Weights of a small mixture-of-experts language model, trained from scratch on English Wikipedia: 8 layers, 124M parameters.
Below are experts of layer 4 (counted from 0) of a mixture-of-experts language model. Rows are named router (the router's row for the expert), up (a neuron's input weights, with its number) and show model dimensions 192-255. Each number is 128 + 24 x the weight over its row's rms, rounded and kept within 0 to 255. Numbers have three digits each.
After each expert's rows: "gets" lists some tokens that make up at least twice as much of what it gets as of all text; "mostly gets" lists some tokens that are sent to it at least half of the time. This comes from a sample of Wikipedia text that the model never trained on. Tokens count by the router's weight.

# expert 14
router:106130120138160103124150173113147138142126096088113101168121163155134138135118147078131118103120145098120144131143134144124131114134097157142139133103127117075149061155110143133147129093140140
up0:173134128144137110138170127148129110110135123096103136189101140126158121110137133144105163172137114073155118147128138156096115204151110112142113090138145116120159108145126103177122141128137164
up1:127102137121120163157141127136137136119117112093092124193136109117104132152118114160129103129117107120169115113183145121122144129123106110146134132165135156134113162105091138135097153128131146
up2:119094121122139185121139114096156100108106140113134142082120161132103145154166136168138108166091162120100161106099136124143126126141145146156137139142116165141130102148112116138162140114102129
up3:164127128157130141099098125118146076151133138115150149114116130153152097165128136122145139105096145096114158123142134157117153123081136112140116155132103107099155090101123135117147143162119106
up4:153126105118129128123107124109072131144120133165147140053123128129110112181132139083135075144167112126140158112140148102113151146133133130117150159136136139156136095157115171121087096090173097
up5:133161112111199158125124160174121153142086112160075118164104149088138146136091099140182143135108116130150112070124096095135102128117173097132152133105131118123148111113138136135155156106116138
up6:087098185090166114176159117100088130148165112108091119125159158089136102094120101121088107104116117187113151141127108110123104088102128156126116096151140098119172120102153116116110119117082116
up7:156137108100120106093103156085138138165129107154127119122139108102106149101129165119112134118184137133154087113135147145143136131109143106144135113130113137155143111163133137094125150116156129
up8:135163140084171146180099115150117154114119092150105134131109102145126173116116159109119107171132119136142100143095119107119117104163102123093133136138111123129141143120113108149127100144139130
up9:159092151092156109109130095137156142118124093138113122129146120123118116110127159118133130155149135111115192153154114121156126105130095092101148132122124098115095124132132148105067152120107140
up10:164132131133123127079119126111111127137121122120132136149129153138135103117147111138126145131166084109126144114097118135106118110122144141152124130118139131124116114106193120103113123195116111
up11:126130101108153092139123101144147099118123144144142137098123148129127085155130146143119114158122104113189136132115151079114084129118131124112058154158145157122147110135144145134091122122107133
up12:114124110091113137138159085117152132133100127128126113133143117146129147137121111142169138208133128130176127161134158093096125181129085166128118126159118135118143146156164149115148142156132133
up13:138151111175130076121134143144092133078146155131147109129114134105115160136109125183117136089121118085131164134097135128095134145133095147102103134126174129116118116132143130139133166094136140
up14:100133128128157099108141096135099137114131092137159135080122139118121137137166090138121167144145131102153139123109109073146137145130151127106095115138124153093148089130170160147099130153096173
up15:132093100161126096135127134117102164108087116165154165123086128144164169146134116092158110112155112151136133083117094163125149145072093117175114100099104132128114094130132147059105126121128131
up16:073090083161143107130135129083129125119127075136122111176046154125152124106104179097164132135156112167101126106124130101125154155170138118130182137121117136098088096144160143130151143126129153
up17:135131127096137106149147108133110075118098135119134124115147123114156119108099067117151130160145162140115131126087136105095091096154119078132166167159134118135166086097154114121133139088120130
up18:118142109145111099119131105157132128144126121103134147185125130199125140072118147097138107151154158098129161139124148121116109113117108101166165104135116160105063105150146123116107116109132118
up19:123111157071106116107120138171114097143109126086144134121148135146150139147156145195140154142131158105176101142110110139148135116091112144120124110133143141127122116150097157109114127119173122
up20:141116126118165132109087146150136129117112139163113127148104114151121143095163113122121173121105107202083203117102138078142182132131131110083121142094138063151110114128152150176142113143115122
up21:126130142122137141136162098129049148139115158123099192111146126107156104129095124143124142109139147114142093128089114126107120118147135152110162137128134103126093138097157126148170106125132152
up22:131099155110176143132161129146099147110123115108138160154114142167129126116137166152122145101133102155138091128129083173093152149119125107139113123104132206132141155123135158078150124142174100
up23:123133143161132140112107086131146099159108125133109118102162108092127117107132112136123071129138098137134138126131097164098089146061151110186115133144152095086130087191086146141106151133153136
up24:116144122121099125093108135117117148085103187114142130140151118149131129181121136156099122101181117123126121140111108139175085120103112119121114116147116132117094128097081123162122159154153066
up25:114107118112147106089108149097122131131133120159091163147147163109126152159118110165119099190127140107146120116152128144153115102154131148145142112116133156150132107151115134115157112152141118
up26:092100138097115159159169138142098078121114162120132119115118092142146108073137141111102137161102113135078131115121150137109107090141113173113133117148157114142149114103112166124159119092151134
up27:144168139159138142106128140128131115164127150129113136166131139105125147107121095144113174095168124132163112131121141160135134112124161167157107136178152133127174099080124163132094107135114148
up28:109101121154134134150115091084136102105078107106098119075146162150171123132134150130145161117175158128174149150152115159109130128137129105152166141146127096093123096152108138133158137136130178
up29:095110136102172111123131121097133065134165130110112118171113146170120097124119153077085133133141135118116112171138148149128096150107127123122164112132166140117107152149118140139158120127153115
up30:139111149114132125098142131103093113134100118188128129129132106156126071138149137162158112129137159139130121128123144135112145156137154086159119098165126158091133134097146117118143115135140120
up31:146159185156150099131130126107127141091153122191146170158127144161104092111118126180126130131114140171112123138146124101116139133125138177152124138141094137138152094146113093157114135146148114
gets: ".", "s.", " that", ").", " when", " where"
mostly gets: "s.", ".", " when", " where", "\".", "ing."

# expert 9
router:073137107124145088108147120117149163131099075126149140157125144123147149142088128068112096103094120157126166151167136105128121094159118170100180085101132137071138072120115147161177148140139154
up0:091077174118109126098145172131142141104117129133123136140119119099148120113129149109115128133130097159154129131117090149114098148118107127141139137116115175134117101147104169131134147102142163
up1:155139170118129109102140123098090107131131146096124118106123121141151110154107151145110135112080147116154131074136136099165167140125099099123141109098154132083090093128109159104135125084144105
up2:184172130146172096090170119126163111075103135126148135124133110126115121105138121109113152115153105114093129152099101109083108101136145115136147110125177124133165079103105170128130142116133127
up3:163106129147144143106121130107140118131066196131127161117148142118178098110185107136082158158108166113114136122173107127125108162119125080109149110115097140096099126165134128129142116099168120
up4:130098123137137131131120146114077101143151144129121151115122114134145120103136132119104119102117162177084105141100124119139110137110129127108135117104157101139196123121098115102080163139083120
up5:168114137128132098093119129105117181135138121090131080131129143165141083137108141138115152135120117182132124105137115104095159109167102122108104195132129083131122133164111115162142148107148120
up6:077145101138103122116118115147096147109136136114117095081151157143146116146103175129121120102067143133124130130128136129112137163200129168088104146140115157070119126109146138165134152162121152
up7:139146123122126105146126102111088135119150126086069140128144171164128158130101146133138140147123124177099127154114108106109143146126112116096143134101112155158149110104134096139133098179164156
up8:142103116112138141082137128151113118144106086091129140139117148138124161114114106128127112160128120096141154162172120100115106123107107119142180111132111112119135111132141133169134137078140114
up9:131144114120131152112144117113168115069138137124117150152157189153146136121140151162181133151149171147135131126101139102104128143143141120095112107144105091109162161123135115155142127117121169
up10:152146117090127113110115101136102120155143104114130137142084164106134097114132121105081082097148127095109147096147123113146113142142142164121161089149122123134164151135163137125139094137104118
up11:133129147136139113128141151171119125154115084120121142154126150139120120121119152112147150122115104140093109158130138086134112145140121095124129147155111143118142095146111160069126122192133151
up12:070160157099092108116101135112171110159104107147136091138136155159112130176113105047157103141088124104172137088112135098150084119150128146112162152118143121138104095129172116096125119104097091
up13:101100141140094094150112140104147125141134128105094106112110118181154120112097104146129129141081135186131093174139096147096142141138101127106103089130156160109176126134138142145124137098117151
up14:115053139144143168108160160120090130185154127096115147142150114096095109120091088117163126073116156157152117123115154089119118111077151114129124103137180141105125115125105123156141139106130139
up15:109151137132131133106109132130157133097140113146144157102101168097164108110126116131121119123086076127158125190117136166123140122166141136127112124156168111119140092129091139188147112163145160
up16:158150123136144110114063161096100127160153129113094170148111115119153108118136127130101112081164119147165180143109091144129134120157170116110133151117122122138142104111125108103137152101110174
up17:106160132107113124143095162120167142141110136104122150134129141127126130154137118096145123127092183145171137096134146121076127156165062127130116106116161141141102138149126140123152145161128138
up18:116145119189144114123124160084055110151148185160150169130129166165132099131140122136145126147135098157107084135138133097111140120119123128194087158151127151114141088130120119111138098087120095
up19:119128114164099169127115109183098135138118138132195140103119109087121093106123117122123132140123142141102133151119152094087119127108160109109178094115114121139075072124144157124144135102166116
up20:139124169116132076122125150120140139091132090150147148169105131114107166162150116114105131127125145130134136123166120106103093151102119146155143160118126102103123137178141160170121148138166100
up21:121156116146148141161147127140110146092139155106132128141110121121115112128134111108118133152125123141144146102098131149111120117140118156121082132131149079099113105135151137142126136157117101
up22:129126113130127116125114117169121092144093146132164114157096151090114109100153146139119157104108095166133115129150107164133119125078107133147140102137139156109095140094171133122122124097103167
up23:181131145134122110135104139143093109153090131134126109171106124132107141098137104115148141126111086154114167111162113138089139132112096156124110088145105133120142137106120097148146113164136137
up24:114134135118089113112129130106117115095112110189124146107091155144134123150124147123090105137099130166163109137124123139104152077105088151112161111083149101158171141137133151142183108115141078
up25:083139142132114106147164104111114155100135127087095122140137129151138130145139160132132142125120121149120120168138138111138122157120154099142133118119168114120129072112181138150139111111113105
up26:097143151132128082134120121113102130121097099122166141096098127136141129158147125119098152150124092147112177143169096146123122121156162138106099142100063101096129141132127126150126121107130096
up27:135076173148089128133121108127103118120115142098104148114127080141135112140116116132156170128107118112136136130119100144176146153164114130138111125116128145126142159118154159151143105118098113
up28:121084121090128126151145114124093090115114149115135109130122153126138135106140175106160131086158142088105112094111105146090108171133118129137172117104135091129111154123137112133175133112100133
up29:143110162121131120128158103152123116094145115126131138095160149135143157105141111117126091150107133120156128147137148123139103121139123164125133145116142133154120160099163095138110131141129189
up30:133122138112128098136165092164134151137136180122130113162070133064102153156132137132104128145088076107093094095148153130155077074128152127137110139107123182112147094095156132112138121128158159
up31:119160136104087112174131138109148122115108167105138150175116079145129154172093109165141133163104115145102109136154121136152110150097119105138135129123173150137109118140135117154119119129135143
gets: " in", " at", " is", " as", " was", " be"
mostly gets: " be", " not", " has", " In", " at", " have"

# expert 6
router:098153089163120119119195149134149123161094101098163117179131133144138155125093112109088130146109172127111114190164130150150140112138091120102154146139163113116139109126133148110118107105138110
up0:128110075174070153111126160150164141161143107160105169118128127089084107116121161120127158145113158139126085103144136097154119167160125127147094165087145136143113092138111125132131148121137144
up1:149160147116130085166115102100134127175124093148103112119133105122104131090133156111068085177105121104106162136172111168144134143131181126114134066157092116154102143154123189127142108116143112
up2:141118104079111162100124117115123107178154093131119179129142161115128102119119157135146115153152139085154056150109118148121151131139127114107153141095121167109182095139113154123140119154123157
up3:099116130154104139126130108111161118097097130167148103144120145124086119135141118135087147131118153152142148168134142111083159149102129192167122124123129111099130095115144155147133174106133121
up4:123084116122108115097123136137130156148167128123130113179118139137134095122099138141139119139111096153141115149126119136105088149113119110121093106141158160125115151106159171110122136133144127
up5:133124123117149187122116134126121113127138113156163130125134107145076153128116159140118173110095142107129130130109139119154126103171100140130129142097156102177128077123158132080130117155183131
up6:129175115148130105136161157143116105096154119102143118169160175116127133139126123138133143170102137123136125117154170139124165137165117115161121131139106155138142174140087101076104085103132114
up7:129117128068127117143136098150094163146118126118131112134117129103143110132122116147135135104099131144127085127155119180147084103140120077138128119163121152144143163127172183125158105137149163
up8:096157117161160171138122169071123117140099141128121111139171153167191090099112153143095155153133131154137121150170138115119170128107138100170148080148111123139163084102133141123099124133063123
up9:071135124131118170119166096132126139130106172087115138155101140161149111111081123094114108144149143133134119112170129134113120159145120135143147142130109109106144100126130153145156123155146165
up10:129104124106166134153155112153114113112151112111092141169138142161137135122132155101144124159106151135104102166146152158136143130121112133114155122140151086164148145120131142157147152138149100
up11:095083133090104125123130140123139147106143086141154126156099114103109110089100135109107090096123113141157106127110172106166136135114114116099149101138145131125101119092114145105117140098171142
up12:148118113123095117123139142172068120169149135161135104110133131114140162091133123090147112092162161133104094070135111150166138163132119133085140124117115110128102156136081078125124089153146086
up13:127144116142089141132160122131116120119147144101092152164152160140160095116107111106141127131130108113168132092127089155123084111114157178121138143111106104148175103130103109152130172154132152
up14:161170130128158100079120109137118178133134130098148136113159148089135150120115162140120111131143120104118119160150148117097135125143131134135231131151161095102100105104081115103167146113106153
up15:135132083128135126130137140134146119131083138162165134103141118160148120179097127119120100124102139135154149160129081138122148113074094115151166109125152117113107115161138119103106120077131143
up16:132167100154116137191121135112157125157120148116160150163123113116092152169135120129128132157148116138108140143126135098101106083108098109132136121111107115099133133163150096132115148157122115
up17:152119105126117142118149154138131072098115162175122162079170166122135135095113132095138140103135138128103139192111167148089118135120125131092161104131102157124170093110149092121086144159132130
up18:113195142150090136129101123120154106155157100112126164125156137156156089079109142137088172135151118130147092127063149123133135129127112117133127164104120140143137132107110122099140140168150140
up19:163175103158154107106162106131145151123138122096172159165050098135113132151141138103165119107157118122131111106138116124116137083129161188053196132133150122168110108131102107125122127100193129
up20:096127120128123174151146122153134099144126086133099116136104189125156104156111115126161144135108137135126140118096133140148111153108118133146155106136138126103210119136139162128123140141140153
up21:133132117145119160130130107127121113117103156116105114135155144119113139128097110110151168121114109142086130110118115148130138128106088099112102159118120133160128129110185157163143158155140167
up22:130122145123113125126193134129125130168181144104098129178120160147139148130084143085126157123130090093142118143125121174134151126166116145087130117127121114138163161114126128161127154102150158
up23:136131132118150091132098090153084123137139131114132106101134167152145135128092161164117113143152138106143145140108139112149133152124143106114169160122132156142105118137160127115109079089147156
up24:187115121105130138129126098140118111146173123109120147122097142181138127097094114130085109111081127152113122145109123125145091114117124132092162143120139134106097067110151091097146133118143091
up25:085143123109119152154102101155099151140089064123132111147096128112127136138103156107119115138129132099143144155109102126142180177155083096116129152142117177094128090113137122117103121154137155
up26:121148108104134096145123154168113109115132133142101114129136135237065150117119159142162163090126140088141140133120146174148137116112160081083170126115151175079109126145142119115100111117109124
up27:134110114157156118056129094156152104107106131115132131108118131172103114178116138140103135122124140179081132155148093130100133169158090113133133139135095122108119134101119134117161134161147124
up28:112117127114122090131164144154128160156140129155129110085104092107161101120142115104122110149101126113137155141148135156129129114094129112165081181171135157127193053091129162113109160113108123
up29:136118129148176119111099102135120136129119113114126141139137163126117121164097112101161114105129119101147101094134140167108138107124139130132132115145162146099131112115168136111147141092157123
up30:094141105156110151123156113104156115145105136163139130143088165152122082129089163106109135136121146116126081150162111124097075137159090140121130077139156113112102074083165147117105188132174124
up31:149125117122166131150111149167064117132103129152114144106158142137133117130164132121114062064151119105118121101177119158099116136149129118177113126095137127074108127116104116086126155122158130
gets: " a", ",", " is", "),", " American", " United"
mostly gets: " Country:", " footballer", " politician", " (born", " County,", " City,"

# expert 28
router:122142076179125122118119120076121094156080149078140103145119158159155141105110149101139117116124121147143159150125114132122133100127134130092130070135139152101155081133127150157163110156111188
up0:127128128126106120142132129164118109135103096116120182129150094138115133157110094106148131119099157138108136102140152101107135154128072146112179095137113124130132162103117161170115110067129157
up1:126093065095139163093120154136150159183107132109172157121124111128138149129117152088147146145159138085123105133129098100099084120126133152155153139142103139132162145157149127157150101143181107
up2:106129103144124107132089084106097099157102140132130161113126134115161124132109122112155140131140142134165126111097155135112173073145124149164108096089107139098140159162139124098140136136179139
up3:136160109113182103155141075128132142127162181151142085126121126087114135117149123136144125127155117132126133130106104116151152137204144128105133068094117125136084112148098138153124151173138142
up4:097134102128139171120134147116149093149099141096137123150095142098117180139122141127145139139103154145142116132132119121130163130151119121108135121176144137133180121078147113075141138122110127
up5:107114130084206094118119110120120112158151107106119135136141134161108142136102142177105079155126140136105179153116109131131091123081080146122119096135107142129170123159098114138148150129152066
up6:122149139124082138112182100081090144122140124131126155153148097127154176131131119144109114138108141148109123178134134119109128147133143130128117121098115152120141114126130140136126177097120132
up7:113119146113160149112120144093126142128124113155128120133148144143135123140159112113140107150149179155113126148113131129138150104108132141129136112132153175116132164134145137129123135158142132
up8:106128141121154119123182147111128113127162043125116139092141110171152118123151132089106106110165105134163130133121131171108091126121124119151113101145157131093119133156109132152094131126173127
up9:119103106115091099147122129116160092109119109093152124109117148169139127116111071080152089169128169155165147192161122129113107128118088096134123130134118141152101112108141119075126153125139138
up10:114110137166130097130159137136122149151105098100081125134119098116131127171105130131169151151130132093154106163130114077142124147118164106104145120137147174118132142144086101127142112116152142
up11:140132122111123131174136096099115115126114154137092171153155150119122141146124153136098130114155149134092134130102147157122139120125150140098081075138119086139140125163137147154143147188072132
up12:119085134096134109101114092141121106168147119158106124125148121123095129144108150127077159119095161088112105102085121146136154168163139119139155107142160165086136112129183102115156107150148131
up13:135132158138120132138144155160096128158124160106111105122146130099101149101107124175157155097141135094160130145137138129116088107152129130153140113115145138106169112134114170132126163133181173
up14:116131093121177136089131103119158063141111150092123116126148157120138101124099139105128117145152154126102136132142106162128115149129132159149179105153111134087143119120107133177092105115141144
up15:134072153147134092143107125134115128117124139119162102166123151152126155091132138120131129145127156137154076164124133139156118120127097145157119117131161125105158136128072162110082116152125123
up16:122112084101135117129123116149148084165130134114108123114095139140155094117111146145097143067138164122159143100127114128037151116128129114154069102079147162099172175163146142122126126157150094
up17:149125103155111139119142127148123065126124096105145132138088116148146112119133125107122172145118106130139127098135194140121103116129136138135113109115135125147148088117135101099128108133166149
up18:092080109175164135138135127109123121124137111104123146110119125117148114136134161113140098124101175157133132156127144142121167116113125122097097115114146159187155116093076134132130097148152092
up19:168120141087108134140157161122092154155124127088138157117120081119152112132134110086120151136147141127180143104162109199142112097118166139140092162183131151118144125115111111150104108150109153
up20:152162119121170148138137117104176088112111152120079111106092138149120101092107103111097125119133121143135153120142118140104130081151150169087123124123132117177151136123136169118154127192143124
up21:164157127145133105129122188157130112115124138125139108122126130120117125087085117117148138158120091112153110159105114119099111114125109140110103122145135123151160143141081129137079151127138067
up22:139145144159162149117105084207118095151183145065110119097164125151157114159149133169138136117125143109118112126160083152169112127101117120105100129139148105145188147164142096139156150165143156
up23:115128116156148105116147128070088126139129150138119122149162127133145088124116135096146134158169114123112125114122101123156147129080125124114163106164106088082154142100125122140125127153099180
up24:131138113117116168131098143104107129103112140132151163096133122117118137112135075156144113097139107123147136137148084096100095163149116137121091077110136178085166086138130139132137110157053147
up25:138056137138101171114087127134136139077126130105132137119121077145155122162158105091088117114112121144090125126131155153151152144115150122101141155121141103104114120178132154131138164117081069
up26:100149140139100124086130115129114117118122143127154115157109134125129121118134141116161103149128160115149140151155112125100120163124089100140180193111141093139124168109137126144151165104102133
up27:147152096089162154147150107131123118115147152122108155175104148143140146126152141130086098166156132141128146130166128101144130144159121149112131119120104113118158093119081150119100105136137157
up28:116124119157131121075122111152100159155131141077161090120147138152173101134093129120113126097142151117165091127194133135181123119083158142092128101139105118118133171145094133094130143152178190
up29:167122091151137108146106124118177127137116134168132118149148144131165128165154166172123141114118106141103084079131129146134124059105167132107120139128120116102154150115126157132129141144080134
up30:076107132100122123125134107180133127145106128180154128080139136107129143143117103119157093130095089120129122139155081140120104098122135129089128140122166093101137150140125113153143097138108152
up31:104149069118108141123113150144129136158122115135130092139126142128109088097142114160100107108100178194141132094147130128115123114137085142124114104131111123136175115107143061140145129114138143
gets: "-", " /", " m", " p", " ", "°"
mostly gets: "°", "″N", " p", " km", " ft", " (aged"

# expert 23
router:038176130153178069089152145082130135178098088137150086132126149152174143142119131059120094132135136137137175157160134130123125136149110124101094108118126160104156130151144161128152108123141123
up0:127129140132071121133134168135138143134136126109122140161112142155124153103143133100119194112105126126117153166121134158111109115140121153124097134146165113095124083129112139137123129124091159
up1:120126134098150116076115118106096120132132140126186113098136125133131078148127114114123089180146095172100113128143129126180141119164157077132120143113170158165123128102111113139122109148140109
up2:141159072156168166160133128125144127113136151129099137089153072134154098052110174095142162094088090124088118150141103153165120137117124131159124129143159124105125106135108156160152124136147156
up3:139145174091147134099136106152125120085147132110143138137152102164171109156108110157089133119109109113156127142130111091121079133132114127139166132167169101144115158123120163118135128104110140
up4:101144119159117125124140137160078112093088118174139110113142143138129109139151106145141116136151089146152135130134112155108131161102109147110168115112111118130136118111130142096119152137126130
up5:096166137127138141096164077138095143174095088115073120089136116135103106127107132124134127121126157169087179127136162143081135114074108111102143092139151118126109118129130129105094122165126112
up6:130164076121131144130129112120131149075133115158171147113135135151165109146129140142119127148131176137149136139151121110113113147136122123099078139166075179125112119139088135123081101126132104
up7:144155110148148114101151076177114121130128147108113136138140107131128140110130125100126143139114096106106151143156122125130054143130110132142163093097124118136101141102149141137097124121117145
up8:103101093147149111143123126121104072169149039183116101151108157149089103119163114081087103210100110125095138163154129089142105110127110133103120161091125143121147148135136108149123134112127133
up9:101106100114127098125141120119118125152141106095151140145130159109087161109128147140110166103098116169146137147120127141119146127148152132133154148151148143139136144174104143138104097143143116
up10:111154112124107101119168114180102114135136133110144154128171145128116096113074139140132093131162129094145118183143113128101112151108138119075117153147139137142148102143085120141115081141157143
up11:125183111119139132123142134131118131138148134126083091147140122113136132137140126107150086135129167150126140092193075118147063121087112156160165107124168114110133131163148160141104131178121133
up12:082100105174119126125110111118087149134127120146118135147059132128130131106157107098107144128128112138138113138138132131170123186153146097099100127115109138114145135156131127101119141132148115
up13:147124142110074113150125112109164178165101159097136127103112121139134105122165122127156178136122167122147145128146115150150139097135140082106162092126130135146139085111112143129089105121174117
up14:117142093147159182158135169114137132104143102137103135104102151117102156123114162135137121178088166124109158133134147100088105127136138105117118140118097090101128140115108121138123085102078107
up15:130164138104152098110104108128110155100145144152167134077120084157154083135151137091090086141125138126118158130126101141119129152119127132105104091101086138137105137126068118126098103155123105
up16:097114178119126132112135163143130120154144115115093088145107124065164124086171151108108153076185094116142076125094184154132150138119129139140133088113112104099134113120127090124139136128077156
up17:092141152124153188123112073136155111133115128119118095095112150125119117168122122143155093100140147123102118139106108138157141138116091093142145132166143134158139099126130116100089097106122135
up18:097108118115113142115100106150123165155142139147178139163139149130174070119077127101144136159161143158124110175163099148101128130107125113104108095156135139166111123124139155162133112107126158
up19:121115090087134117118191150093162146104087122095096106155118114115160147130130125134099177116169122165144144092128120159143121127132162126090107151127121151143173142167108144147124147118153086
up20:117134129109100142132130111146124128160131115126109127124129128204110125135154085116145093160138170098177128129146121144132077102090128109095133130142168158164135119120157117136127157103147155
up21:147170138118092128138101128106082216110114095165114150138142145110107153170134138185152123115151136109135111143083101175130124129117117121164134130131168109124120120128096122170153163129124123
up22:155116128110105141100105124098135158123135110159124128096099115149120121139108128155124124135161135116122134141152160145164132137115115112101139141106142149147129117155118138138131129118117124
up23:121148121102108104129162130090094142143091102112102115102124103130153100127097097095139121156141114082145147133103163145124131108130117102145106059138138131132116128151138164192124163124157137
up24:159139125110132104106123110108165122114138130149195092123134123129096127137126155095142108112164164093150136115091126126120147121106147157105118120118170083124154098078105141090176115139143138
up25:143157129111136131153164148088138119139096067189162108155121141094154162129159136111074099153144116140169133119161103123144124094132108139134124108147139115116083112133108117110097116122138145
up26:120111110089157106163154121140158116118140091163147127124101179118113116115141117153153158147112105060122129117144126146116144147119132086135165148084127150089146094112119154167141149138125084
up27:139092154160107079112106155138103147129151140152110121138120145122102138151159140099099171089114132121129127134132151139169104160128123104125133117125102069132143074098175176113147152131147130
up28:113160160133126131116115152065139133083129156127108081098130094159104123156094147115142136130123162087087114115110089154102123098162124136118136164123146129144181150094159127085094171138160142
up29:147172174108146152119097112126182122108086168162131143127107113131151096137158139087129108115115121071123143153161138148139115114151139177145128111076131140077105108128114157112184134155177152
up30:131124159139115132106111141111129114109136131100123087105128115138153131143163091092130161095108140116135125155138102116145123118143121151157119119121116104120125124080117114126167151089061156
up31:072120094125122132156098129120109130132101146142144122164139125131124136149110121120139126165139107143116131106142140169181128124146078116124127115155145168153141103162112130145106117172151123
gets: " a", " an", " would", " his", " her", " can"
mostly gets: " would", " can", " may", " will", " could", " his"

# expert 5
router:108169061151167099116128125099141151146116111095120122143114140141140125133103114097150085132125148119116135169149138141150127162126115134083141094095185122095135096110103141137159139122153117
up0:106089101152119114100142145130160158109133121119137130117139149128135101057148178099115127165117145143154138114080116102134123098119126124109145149142137119131133104071142076131105130164131182
up1:104118077125135110098173131110102134160117168146099132117118093182134161146122104097168148171116105127121101194139087108110156131139156118118134113146136159097165161134143149182167189116144111
up2:127131114077141106097144102115142152120114112114139134111139098066160176080155114133082103120147183121160103161081144155133130143110108139070146112148129112188110125148132080095135157126119132
up3:152133119103152162116169116146116116123133140131181099132147149122146134137138137122104120133128149144111151157128139118162123101104109110140142113120115174100078153188119099092110143084088073
up4:134150147106179085131118105116104118134117149096107130132137088155106154102134155093121121132112154104104124114119115101098150166107133137071122116142128102112133124134114115197110090177152122
up5:143198146153140117083113135149143136140139080153136136156104115121115124129112120100145115164132112100159122129102113146111100120150130097113094147124127120132101151114131149147172167171121149
up6:125127107108144174108147105109148139117144135130118113149077148119130104097102155125075112121137146127130086164100121120144146164133083188137140140147189140117144082140106144126111145144190147
up7:123095123113143091161144178121134114139116064168108098133135146080129141148138173114131134131124120115135115154135136124104137085084114139135163134112123116165136072159101102085139152160153126
up8:141140125163129104118132122111151168139196143069128129109146134140120123107126106159136117120107129096105099107096107091114157129144132142049156132106128193165176076171108108128127107114080137
up9:094145132099094132147161149105106122143157159130121125156139115139124071116163138127136148168121182137159079169148120161134138156126111141093132119138152132146137104101134123116164100107158134
up10:148157158161123103145144086136147147126119079122124092137089108149120129161068131147130114130163095070114119094094110148111122122154150122126107103116169150129164122109096119146182161088107105
up11:129133108153106156099124127162131077131098153114140098102137135130141163121161115158150128136104149091134158146122109095107158126141139131106141107149144185101151071148151185151119101130135131
up12:096142179148139114171125141113143117119105144112109154126122141108139135147121138097127172137130120141163136197173152116110103129136130148143123122142122113112141141150053121105165151147116115
up13:072172104151144101127111147138156137103129098131142161085099111106153112141150111080123159087150141127108126158145149125163171139139084127140137096168141123110106092166130133068138114113158117
up14:137135114149119131105144137135145137137093106135131143120126146155116143121146077134122108139137140143123151106141109143130124163125126112120163104133119095060130118143127158169143139147140058
up15:077133116097131124138171158149168129131154117117096158134103140139159152121115141140141137147110141132140145152143168131116105165138141139106129118105143157109101106140123166160107147116132140
up16:122137148124141111139082126157155116158122123114190128142116125133118106100117143142162160105103147150149128148165084118148135137145129107069167136112124119119149136097139105117127155149153071
up17:154117147129101109115124082097135155166146093176129169169118171132094179138168124105154117164100110134138116113144155110153069154150131099109126125122108109160105098087152134118150163124144165
up18:155116144066104147142169144114140122126159133113177175139135155145150131118150121081069163116102129170108161133126098145112137125164123121168117159105149149148136108148122103100155164106139178
up19:128136131092118128133162127093148092144131121102088129108133126105102123071125116160160094078176129119131128114174148148125100135144129119161188132096133117117147082162142150104163104130103105
up20:149134138150161076099133140144130133129173131137094156111088125125108101094147169095157103149136147122151144121129129127126105144177122103156114083094155086111128099132107155134153162101102118
up21:090154140143125137105115144146089111132098135111105118125160171140144143105126105115130141132106114094140153086164133138083121134119102115114136107156161158142133142160100160101141135168122131
up22:106128146120131102170149136127130172128163054154074125103118131088131169135140138130118147135062113164100131116136119130113158140151141077129128109154155129145146098153120140189127120144074136
up23:134125132139151153129161104161072085129141136133122164142132108144159127074128144072110110149161106116100125139165172178103156135152117189140171136134113111125133123130130101184072090190129159
up24:120181090141185124179123111103098137110136172174132108135130113102126123134139119088112089136150129121122104159152085142149107152147125087103098140151087114110116130187119142119102098136119150
up25:122123107092118120069119144130136152150107140163129110130082122154105115117102102081126132159083133168128142181194160129098130121151123104119129107109122074111126106099156123117134123155167124
up26:115117142094151106127131115140106134116094145126127096138172150129124144132134097133146151107123132132095107142103122112128117114081126127141127119112135141089137130140159125097135116109149116
up27:145146129106174169161126137077180142128126138140188157092128157117127079150119147142111138181140185142083118139111142134128066123157135102091121152080125140164114090109130137126158135106111159
up28:143099111131146117159117115137165111179129157164078103096145153122107101165105129131111136131144090141133114085162123177114109119158124105110139170127099107145141124089123116160158171146103157
up29:189103121101115149142106172122117112126113112168115155109123112104119139089172114095086105141192125098128139120094161118123107135109170110117129146164122105123159182142127108094127115113134123
up30:168139132115112120102115161138139152122156142161141131135154158154115153156099134154114173138157160152158082131127102110091113113116142131086123151120113118154164141123110166094123130123130155
up31:096112115144108150096144102132136143110099158131134103096140153134118078120133160147071111131119111135131144112131112112172164166118155111117155118144140167139122123092106116109125137089131163
gets: ",", "s,", "),", " of", "e,", "a,"
mostly gets: "s,", "a,", ",", "e,", "ing,", "ed,"